{"d_expert": 576, "d_shared_expert": 0, "router_score": "sigmoid", "routed_scale": 1.5, "lr": 0.00268, "steps": 7112}
Below are experts of layer 5 (counted from 0) of a mixture-of-experts language model. Rows are named router (the router's row for the expert) and show model dimensions 0-63. Each number is 128 + 32 x the weight over its row's rms, rounded and kept within 0 to 255. Numbers have three digits each.
After each expert's rows: a language model's description of what the expert responds to. This comes from a sample of Wikipedia text that the model never trained on.

# expert 4
router:127081129155082086097173133173148139124170163135117127108146134146139104095123135101079170116187130171121102121063056098090110152114113204142140171113148154143124148161141140122151116202156123
What it handles: Word-start fragments n/h/v/qu

# expert 31
router:126117140110161104128100144127132070183103166115068142179133161057152111118115179182185066126172132136119149140142137114145164137172116120080173118172192103099114115174140084119127059120130155
What it handles: Initial C, F, G, st

# expert 3
router:121108130112129134090139104078110144123142144117147151115149138122122136130119110121119139099119085097112121130134085177158152102156169188174141148160138129153110128148104131104165094125106125
What it handles: Mid-word vowel syllables

# expert 21
router:115138143109165060096114122145106110136101071132114111145086142162116141096094129161161090160145175109087149118103123100123173194160082177152148075031082118106130178086144119106140086098139117
What it handles: Dates and clause openers

# expert 30
router:113102070090072096085112096130116065090052084127119122144100172144061117108079145120127145127160125199125114159121135139114127197138152150178103156143132126083099124163090140108135085130130119
What it handles: Digits in numbers

# expert 12
router:126102107121113186148177102184114143106061168127136143112165183111157116122061120085098178119122146171137134050126119143104147190124158159140154243154168139085128101128107186080156106121126144
What it handles: Taxonomy and descriptive suffixes

# expert 6
router:135118125130073102097158082137139164119123148084105138103128145105136153143117123117153180108172115155112160144118152050134141133105112091156103100152200121119183110156102174113144153105105124
What it handles: Table line breaks, R-clusters

# expert 16
router:115104095152128096097150137084105107140100103176126116134153106138165118118206104091125172077119161141124128103118156165118176109137178118199114146129127119156131174118118129158104164134119150
What it handles: Predicates and adverb endings

# expert 24
router:118122076097140143129175119104038113103101124089095143158110109079114121114140164157069114086157111143093152097171139082110133159170179094166094150112147090147138200192080162083180125137081138
What it handles: Noun-forming suffixes

# expert 11
router:176073098125104104103146124115075099125107066112114061190114167083142124096125229123199122112151115202114103115123125100149137185148151083145100126114125129130132108171079110095155142051100167
What it handles: Nationality adjectives, years

# expert 19
router:144115146127111143111134145095114155144112189148111171141081170127091142102123092139164151108165186095099179171131138158111154142211103142171100145098149118136082146117122117136127098118046130
What it handles: Rare letters and scripts

# expert 0
router:139136091147147087113130088161040139112111102129114132135106179150069205088161138099098152106112091123119184092128097119119153133173152167137120131022152135054142119111113129113151146121131190
What it handles: Proper-name word endings

# expert 23
router:120112120103104130134183094146179111113108123111101105114079196118182099124129148067073129107163130139136128157130107107152137168135141212194119114100182186130176183149090115099141047124159139
What it handles: Brackets, quotes, LaTeX symbols

# expert 13
router:101114121123138119098171149146133136138114125086098137141119108108125119114110140107154151095116139160107170096055139150145126078163135137136163143117139116097153075145097188126146086143128136
What it handles: Initial S and D

# expert 17
router:161102097057066113128116127131060164127075168085121065112133131136130116098112127128087057097158192126124146073134109130114081172143107106129098084184111097154179131125095188136163113107102154
What it handles: Prepositions and verb endings

# expert 25
router:149134115076134115084177080145065095121117102085102113129082118152122142091146125133168133132164138125116141081174086104099175133144141136118118130133199113163098156176116149105156087176109087
What it handles: Given-name final vowels

# expert 8
router:135081144138141119148156136129093140095063106132102066134146163098074133115096146113059114119121160136091067192107074078145094147109162109125158127111152103112121140141146166150154131109068133
What it handles: Table cell separators

# expert 5
router:111104138134137121140179101147154191123107132126116079174168120162160170109099119121167158126140135150116131151077131153102161132155087176138108158131129036134110125171120090166144143019049137
What it handles: P-initial word pieces

# expert 2
router:153120144120135125125155134130108180077141115067109105168100164133127088133145131121195104115117167178082122094145135134092192132123088150145130134137143101126149128122119193108114131103139116
What it handles: Article a and name-pieces

# expert 7
router:135122085110135085088158083194055090137135095094102103140055112095100108125108141094159079152152171140135073151127114119155133122126134117100167125181081125112202134146133103109140133089160188
What it handles: Periods and acronym letters

# expert 22
router:137110140143063158107123144097133186143125124099099162157147145153096123108152195186114131067142123145079150187152053114144092157217085104067124181139189163116153154159091137137167148137062153
What it handles: Foreign name syllables

# expert 18
router:132147056129129076102087130153062123119100140136111144165146125078090082120114221131154139123100167123083103091155148095120145168127149117085115147132133141118194164159074224156152136126099174
What it handles: Sports results vocabulary

# expert 10
router:147062093117116073137204100162119109155090161112112079105086120144118105093130137113157119108133099161079139075172096089139148090157114153126095133077138130139151177099132115140209102139113143
What it handles: Table separators before numbers

# expert 27
router:157103066071144139122154165169058101165055096128135116134148181127103114115130111155077043109161154135112120084103133168100214138144172137124145150088125076119130173189120196200169146127112150
What it handles: Commas and relative words

# expert 28
router:111089100083092128072118119092113115137130108149150073086052093118115162102106143105111194103155136145110158131214121128116129077152082117142100139030174158113141132094108126134122019105096186
What it handles: Common word stems

# expert 29
router:107091121150120126096105153145073173124062107104067098144129118074098097083140128158122155078121143175095064077169125065095104176144230115185182127116093113118171123130089079104163124065133118
What it handles: Geography infobox and headings

# expert 1
router:167118032106159135098167094190014090118112142072092118134047170101142135092117144140150180109148135141113118079119108126180158175137189137138121156131094112129154119151160134153136089093118177
What it handles: Place-name endings

# expert 9
router:192126104148170137123095126124155163116111146107089079118112080160079149121160185117161147111157130193096083150120093091124186115145158101129149131162171056134114132151122133143150099126148095
What it handles: Foreign-name initials

# expert 20
router:130128133113147083102106092124164158089148152150098128165137162138116131105135157143137113054138125191098132162173141116151104141159086158148141162182124096127200123155148107141166110167087083
What it handles: Word-initial prefix pieces

# expert 14
router:087104106126050120116128066140106152125160098174106082126156168139158125133154157176182089141169141105097143195125108103145102122165156111123127150122110132087181086153109145140152142073156054
What it handles: Mid-word consonant pieces

# expert 26
router:093159096099056086134139129135079096089093090134132121173139069069099105095133148122144085073170195228049136131107139115104148135184099119149138152107121076128124153127122182124125090139138106
What it handles: Determiners and quantifiers

# expert 15
router:107145133115130106132149120150136145123095131143124073148129199132217103088176164180128153132097158188125085125139032117068189173121127191156175149103102060117164108104079116138163088118110128
What it handles: Section headings, L-initials